config.toml
d_model = 224
balance_bias = false
norm_place = "pre"
norm_eps = 1e-05
beta1 = 0.95
beta2 = 0.99
lr_head = 0.0111
decay_fraction = 1.0
doc_mask = true
dataset = "wikipedia_en"
Below are experts of layer 2 (counted from 0) of a mixture-of-experts language model. Rows are named router (the router's row for the expert) and show model dimensions 0-223. Each number is 128 + 24 x the weight over its row's rms, rounded and kept within 0 to 255. Numbers have three digits each.
After each expert's rows: a language model's description of what the expert responds to; "gets" lists some tokens that make up at least twice as much of what it gets as of all text. This comes from a sample of Wikipedia text that the model never trained on. Tokens count by the router's weight.

# expert 21
router:098133141166126133142160143140128113129095148163124125142093103127153136132110122156076128154143166155124141122156121148109151176125141096169147150126117143052123115122076119115141128073144109109155086128118122151132145107151108165118144138120116125104161126109176147163129134117133082168101131150087123148144091111114123153108120154109116126116151169140143115156128153138120123072162098157105116120137161099142118142166094121122122108113135151112135104144144123134145082135111127145175122144134152154107093129130107101091115136126137093151171135113107154162107124133122160109125081132082118192125087101085097135140178156124152123116210126138105116152151130122147145144123
Past participle endings. Verb endings -ed, -ated, -red, -ing completing a word, as in capped, faced, occurred, signing, flanked, plus object pronouns him and them.
gets: "ed", "ated", "born", "red", "aged", " known"

# expert 18
router:104126106153134136110133128160147137113117145163106141152124126125127164136092105116088149163143136162111098132156082155129148142138112125108148123144143112097145149129098149144128158090160133097166095165106112157155102095167099152095130167097155160107143143136163142156134117120133101152107163150108098137158105096096102155115149116090089107137132170137131108122083153146083127101153119175134106100157170094162110119148099153150150113085166167143137143113134125127170108099092100154150123156153127168091121162155138090095089122085135110141150154130101132154102094098111153151097110125097087151114107110119129109125138105123112126112162143125126113133096117090168150122123
Infobox field words. Field words in infoboxes like Full name, Major suburbs and professional debut, plus final pieces of names such as -ona, -edy.
gets: " =", " of", " which", " He", "ion", "\""

# expert 6
router:109118111148124144112125135158150128113117151165102136163123107142151170146099111128097159158150139157109100126152093158132147130130120136101154102143157109097147148132106158134123161090159138105167104165105104162155102095163097150096132175101146164108164139141162136162137119126136096163110165146108100142158105094096113156113154114091094108142129169134138107123087149143086140094157118165140107102151168096166113117142096147154140124092170169151128156123131137125173105095094103154155132154153125167101120160149137092095102124090134103151150159128100141155104098104107162157088102126101094150122109121129128107126138112122120133116165145140127107138106125104162158123135
Closing punctuation, headings. Sentence-final periods, commas and closing == of section headings, plus last pieces of names and words like new, early.
gets: ".", ",", " and", "\"", " in", " new"

# expert 16
router:099105117151121142116128127152139118108117142165114135153116111126133162144098108117097155159142130160115098130154095162133148134123111131103137114151147123096143150123103151136120161086159131102163099163102106161158101095166095150089117169088152162111154138148163132157134108123130091161115162141110099137159102102093100159106138119086090105144142172132128111118086152144089128091153114166130099097148166096170109099144102154149156112096170170138137137117137126123168111101090094155154123154159127163098122152149139092095102124087137101157152154125103126152100086094106150148095109113094081147122105112115131106118133107128125133112162145127132113140105115094160150125133
List dashes, table rows. List-item dashes and table separator rows at line starts, plus month names, years and word pieces in infoboxes with coordinates.
gets: "-", "ers", " of", "s", " a", "′"

# expert 3
router:092117113146139140113136141152142134109113146162102132152138120136134162133097105118101155156147136159119105122157097158138150129141116129099139104156146124094142141122103154141121159090156137100165104167104113160148098092171101153082131177099148167104150145139161131160128118128135094165112161146115106138158102100095098156101145118094092101139119173139128117117086147147084145085155125156129115099158162093168113108136096154158150115092169170141125141119140125114164104101092092158158128148154130169102121159151144086092103119086137107151161155123103135155102102095107151152095100137098090144125103112114134110130137115117118135114164150134129114142116117088164153123127
Commas, conjunctions, headings. Commas and clause-joining words like and, which, including, plus the line break right after section headings such as ===Singles===.
gets: " and", ",", " which", " a", " f", " including"

# expert 11
router:096115113129126114106147123152147140117125146162134135146158130131156162137117111135093149140138107135149097137172117155151178137105123132099162101125137121103123167152093165155129152086150103104154105153142094163164095097179097162103107148075145161095122121127144147154128112123134110164141157148117107134155126129127098177109148093080105107123123163139122106116102111155092134101147138157124127094160151099138114119138103155151100137109160136149144119137115119105157088107112086150152145136183167152118061131141142078103078110097123123158135165155096145151103103110143148131094108087109119136114116125090106139147138155128128145121168148132133117134085130110158164158107
Copula and auxiliary verbs. Forms of be and have after a subject, especially "is" in opening definitions like "(born 1947) is a", plus was, were, has.
gets: " is", " was", " are", " has", " were", " have"

# expert 5
router:097116115140153133107147151153104117091154135152116114164132115094141145124114140153100130179165162170102100141166103157142131149140136140108134136127121126113148166116072150142127165110131165104156087156138122133148117074150065180113121146103144151094168132130154105142125127117144093142123159163123133146141128114110126159097133144099099133163141180089116129127102113145099095093115120150107128107141155098159158143121126144160145107104177172152080127105161127143140128130072112159139111131135124151132128130151156133114066115091135120140115146123111129163139128081106126109088075126099085152130103145121127127118126136125121100110151169105140110172111114113149182134121
Section heading markers. Wikipedia heading markers == and === before and after titles like Career or See also, plus capital first pieces of words.
gets: "==", "===", " ==", "====", " ===", "S"

# expert 14
router:108105130146135145119134134155145136109117146164113135144131126122143158144122118118113161164144140166118101136149104155135146137128124127098150099147148126101142144129099158138122162093161127109167106165103106167158096090183093149094118169100150163107141144135161133152138120131121086160109162134115104142167088103100110157099158110098095103135123172130133116113085151132082136085151133165125105115158159092178117093141081146153152122098176173146136136118133128128170101102094096165151129155153128163100128150155139091092096128086136101143148156128101135154101098097100154143100108145100096142129101113119121102118127115116126118109165149139130116147095134091156154113132
Line start after headings. Line breaks after an article's opening title block, table separator rows, and mid-word pieces of names and verbs, like Beno-î-t, acqu-ire.
gets: ",", ".", " and", "The", "as", "s"

# expert 1
router:115113121169107147119096128166143142153103140151100126133144126149120171106115088136095144153127142129106125124130109149121148129147165144132114085109105123119119166120149130090131140102153156112173116156143142169140114122165120156119169190111156158091128101122138113132141096121132096149140169131090123123156129093070150164125121149106128079132132142111124111126106157111097166097170133163106166087134146107145120124144068126132153095122136134135156166139161134113141110100091096162155135141135104168132104156140137123104086122138133132171120142114105112155115117085114118104092119108135107128104096123088082079093146133154118124128143140139191124134113166136180134180110
Field and cell separators. Colons after infobox field names and pipe separators between table cells, such as Full name:, Years active:, "| 1944 | Laura".
gets: ":", " |", ";", "):", " -", " –"

# expert 22
router:129146108124119133126122158169171105139138156160137121157134125102145135148114097126119157126135144140126119148144110150111176129104127119115163111158151087122194141144108127134135130096140148111154115171110112183153066109160118157106142177097156141119148143141143149139144105144162109146104153133131106127152135134110137158098147093120105093147129167125119097117114116122088124049152109143141108134161141126176131130119079148146127112097167165149120118125127146103172127122104102133142118156149094122115133177135140104118098133084133139134174172129067123127127084113100167127075129134108111127133132118143117119120113115150152128128162125177133101117097087112169185109110
Line breaks. Line breaks ending list entries, table rows or paragraphs, especially in lists of people, bibliographies and infobox fields.
gets: "\n", "\n ", "\n\n", "\n   ", " *", " ;"

# expert 4
router:108115114155132139112127130151154131113113153163109137153125107124131163139095113117092158156151132163114097129158092164136146132132120124096144108145138121093142149121103156130120159090158127103164097167104111159156096095164099155096131170093151159101156146146165130160125112121132096160121161148100098134159106099091101160117151114086091102137125174128139109119084143145090133092155119166134107099153161096169110099144104147153158120097169172145145139125136122123167106102090095155153131153154134164094127158156142092097099127092134106149154161132105133154108092098103154141093106128100089153128107109120129107119138112115121134113162143131130110142104125091165155122122
Function words, verbs. Mostly the, commas, that and his in running prose, plus past-tense verbs like worked, wrote, shown and scattered word pieces.
gets: " the", ",", " that", " his", "er", " of"

# expert 10
router:100110124154135146124135131151145128109117152164114140156126128125138168140102114108101153160153136168102098130159093164123151136111114122107143105152140131096142150125109153136123161085157138097167105165108108159155099095172097149097125171100154157098158142142160133157122115127132095160115171144109103132158100102092109155104152115087092102148132173130134107112088163145086140091161115160136110097158165096165120111139100147158150117093171172142134132128144125119171111099092102154155120153156129157096121159150144093099095124089134105158154160130109134151113092098107148145096107126096091151142108111122131112122138108120123136114166143142127112142110114089166155121125
Name and word endings. Final pieces of names, places and words, such as -istan, -ensis, -us, -yard, plus and, ) and title nouns like president.
gets: " and", ")", " the", "-", "ar", " director"

# expert 17
router:096116111151125158116128131153148131110118148166119141154131128134133165144100108122098149160148135162109096127158099156130154135123116122102147113152147119095142140128097156129121161086160133104166103167105107163156102095169096151090116171095157161109160136142157132156125114120127095160110166133107091138157102099091102153110144116090089102139127172128130107121089152138087141090155124165136103095153163099168114116146101144152152107092172170136144143117134127128166104107096097153149122161148127167094114156151139090091097118090134101152151159125105133156098097095104152144095101121098087152131107109114123113124139120112123130110162144140135109137102126095167151120130
Numbers, species, tables. Decimal points and separators inside table numbers, "Species" heading lines for taxa, and word endings like -ks, -ing.
gets: ",", " |", "s", ".", " of", "us"

# expert 19
router:102116111142131139108129134152140136106121145164104138157131111126129161138097112120099155160146136162108096127158095164130152135117109131100143112146141119099154147127114154139125161089158137105164100166105099167156104098163094150098129170096151160106143141145163132155129113124130093160108166144105101138160098098097106156114152113090088107156133171129135103104088146141087130090159118163136108105160163095168109104148097152159148117091170171143127139115134118130170102098088093155148129158150130161097125159150143091096099127094135106148153159123102134152106101094112155147091100130097085153117106109119131114131132117132128118113164142127129115148106118081166153131131
Headings, years, endings. The first word after a heading marker like Career or General, years such as 2008, closing parentheses and word-final suffixes.
gets: ")", " The", "0", "\"", "en", " season"

# expert 15
router:106118118145121135119124137155140128105113149169098129154121150126136168134097114114107150168139128170123101124159089167148143135137113119111152113149152121099135140122107156133127158084166135104173112165108095161144098094155101150100117169097144157098148151128149133180131113121139092178119158150110096141159102088082109167115140116080096098133122176144135114126102136138089148082149116188131117116144154100163113125142115138155144124096170172136140136133140126123169106106086102163152119158162149161109122145149144105093101116089138107147162156151103129161105095097104154139090117130110087157132102111122125118124135110126122122111165137132138123148090136100164160131137
Units and short fragments. Short letter pieces and number chunks after digits or parentheses, like m in p.m., 000 in 15,000, and mid-word endings such as -ama.
gets: " m", "m", " b", " s", "k", " h"

# expert 23
router:119107106131109116153100115160117112122157141176134148166150120119112139130119137128113142182121132145136111137146101187155150134139115139123128116121110140136162128148112169123130159128131114115179092159097150163148083039151095141099118133110172154100128107134166106165139118130158097141147151125115124135130108113072137157124137101108095122126136174129117122123109111127105103104165149153112126110136131081145117138135123127144150103052185162128121136148154136118138132126088114134169107125158121159133135152157146104102095103095132099157150153156092163159124117085113152117095119117108107188132095121138099108104106124110129129114159124137160081140108145154164151147147
Row-start pipes and initials. Pipe symbol opening a table row after a line break, and capital first letters of names split into pieces, like F in Fitz-Stephen.
gets: "|", " S", " H", " F", " M", " P"

# expert 9
router:100114117144137146114131134156139140113115152163113131155127118136134165146103107124098154154146136166108101139152093159128146130126111127109135106148133125102145134121107156136120158085159135101170107164102108161157099096171096155090131169096148165104151146135165139155124122120130091159101165147107099134162105090093114155104146113087091108144123172131129114114091145144088134087157118160143112097155167096166104115134099149159150114099170169144134145119135128117174106092087091164157137156157127163104109156155139093101108134092133105150152158131099136155105102095106151158091099126093085151117108107119126111119138115115125129114161142138126106138099118096167152125133
Mid-sentence prose pieces. Scattered tokens in running prose: closing parentheses, of, the, word endings such as -isation and -ing, and discourse words like however, considered.
gets: ")", " (", " of", ",", " ", "″"

# expert 0
router:080125111146106143176134111143119135143110136158093131150116131126146148130110097122085146117148135159152084131167114162146182159103141112160139103124151160120117114106136110130130139115136129133161085148087107157139112114157131143121164176087137180120149156139172146164104126120110111161132166135117116129143115105096077149114116121100158106117143154150100141145114126126099136108167153142149149135148138086167093119111115132144109132124121165154114102142136155143165070149128101154143110137145134158107085143133135076066097127116132121175131144127141144130123091109080127085106105109120124165117070115111124151110149136123139126128197113128136115091086145126169141134153
Prepositions after verbs. Prepositions right after a verb or participle, heading phrases of place, time or agent, such as at, by, on, from, during.
gets: " at", " by", " as", " on", " with", " from"

# expert 7
router:120114119152113151132147150132144116117122132186121120157108107118118159129102108150071120134150140157104086145146088173135128142145114132101129124138146123098132154111109150146124141093156116104160089151097122159137102085166102153097117165100158144094159120110159122149142120121112085165100174134119117132158111106086101144116112112089102100112119166145144093157075157151086120092161131163108125112133149103145126158152104134150155113086152168122140122111116136124159111119088095150141117156165142159120092159156118089095108153079134085153149138117109156157119104099110152143113098141111095181117105110099119115137128119134141145120164126146145110159119147079156145111129
Place and direction words. Name parts of places and institutions such as United, States, South, City, University, compass words like northern, and "Scientific" before classification.
gets: " United", " /", " States", " University", " Kingdom", " State"

# expert 20
router:104117106150135166115137139147146127111117149161103146161129117116132162138097113121097158163145131158113101126158090160130145138125117129108147114148142124096147152132106155136122158086155133116164103164107097161151102093172104158090124171102150158096159138148164134156124107133133096163109163140108097137162106093096107154109158120087090104145132173131134102111091145141089139089157115168135102103157165095172117111143107146157154113093169170144139144119138123128164101091093096156150124157156127160097123158150144093099100127096134104147156158138102141155110090097105147150094102121097090151126110108118133119131133111120124138112164147140132110139107125100167155128129
Line after title, articles. Blank line after an article title and short description, articles the or a inside clauses, and mid-word pieces like withd-raw-s.
gets: " the", "ing", ",", ".", " a", " ("

# expert 8
router:104116113152126130116138133150140126111119148170103140164127121128138165136100114120099153157143137160119095126156088162138145135113118123097151111148150118093142146122105153141124159085159137092163105165105103159156101094164100159099131172098157161106160140145158123156124117129134094160108165143104107140157104100098111163107153114089087098145135174131135108121082146143085132092154121166135111102153166094165114105149097157157156119095167168138132135120140135125168105093090091152151124155152128166097118154152142095098099116095135105157150157133098132153101101096108155140096102127096088145116104108114135112121133107129123131111160144128127114145103127082165146128125
Election tables, list pieces. Table pipes, digits and word pieces in election-result tables and lists, plus adverbs and adjectives like directly, officially, common.
gets: " |", "o", " and", "ation", "3", "y"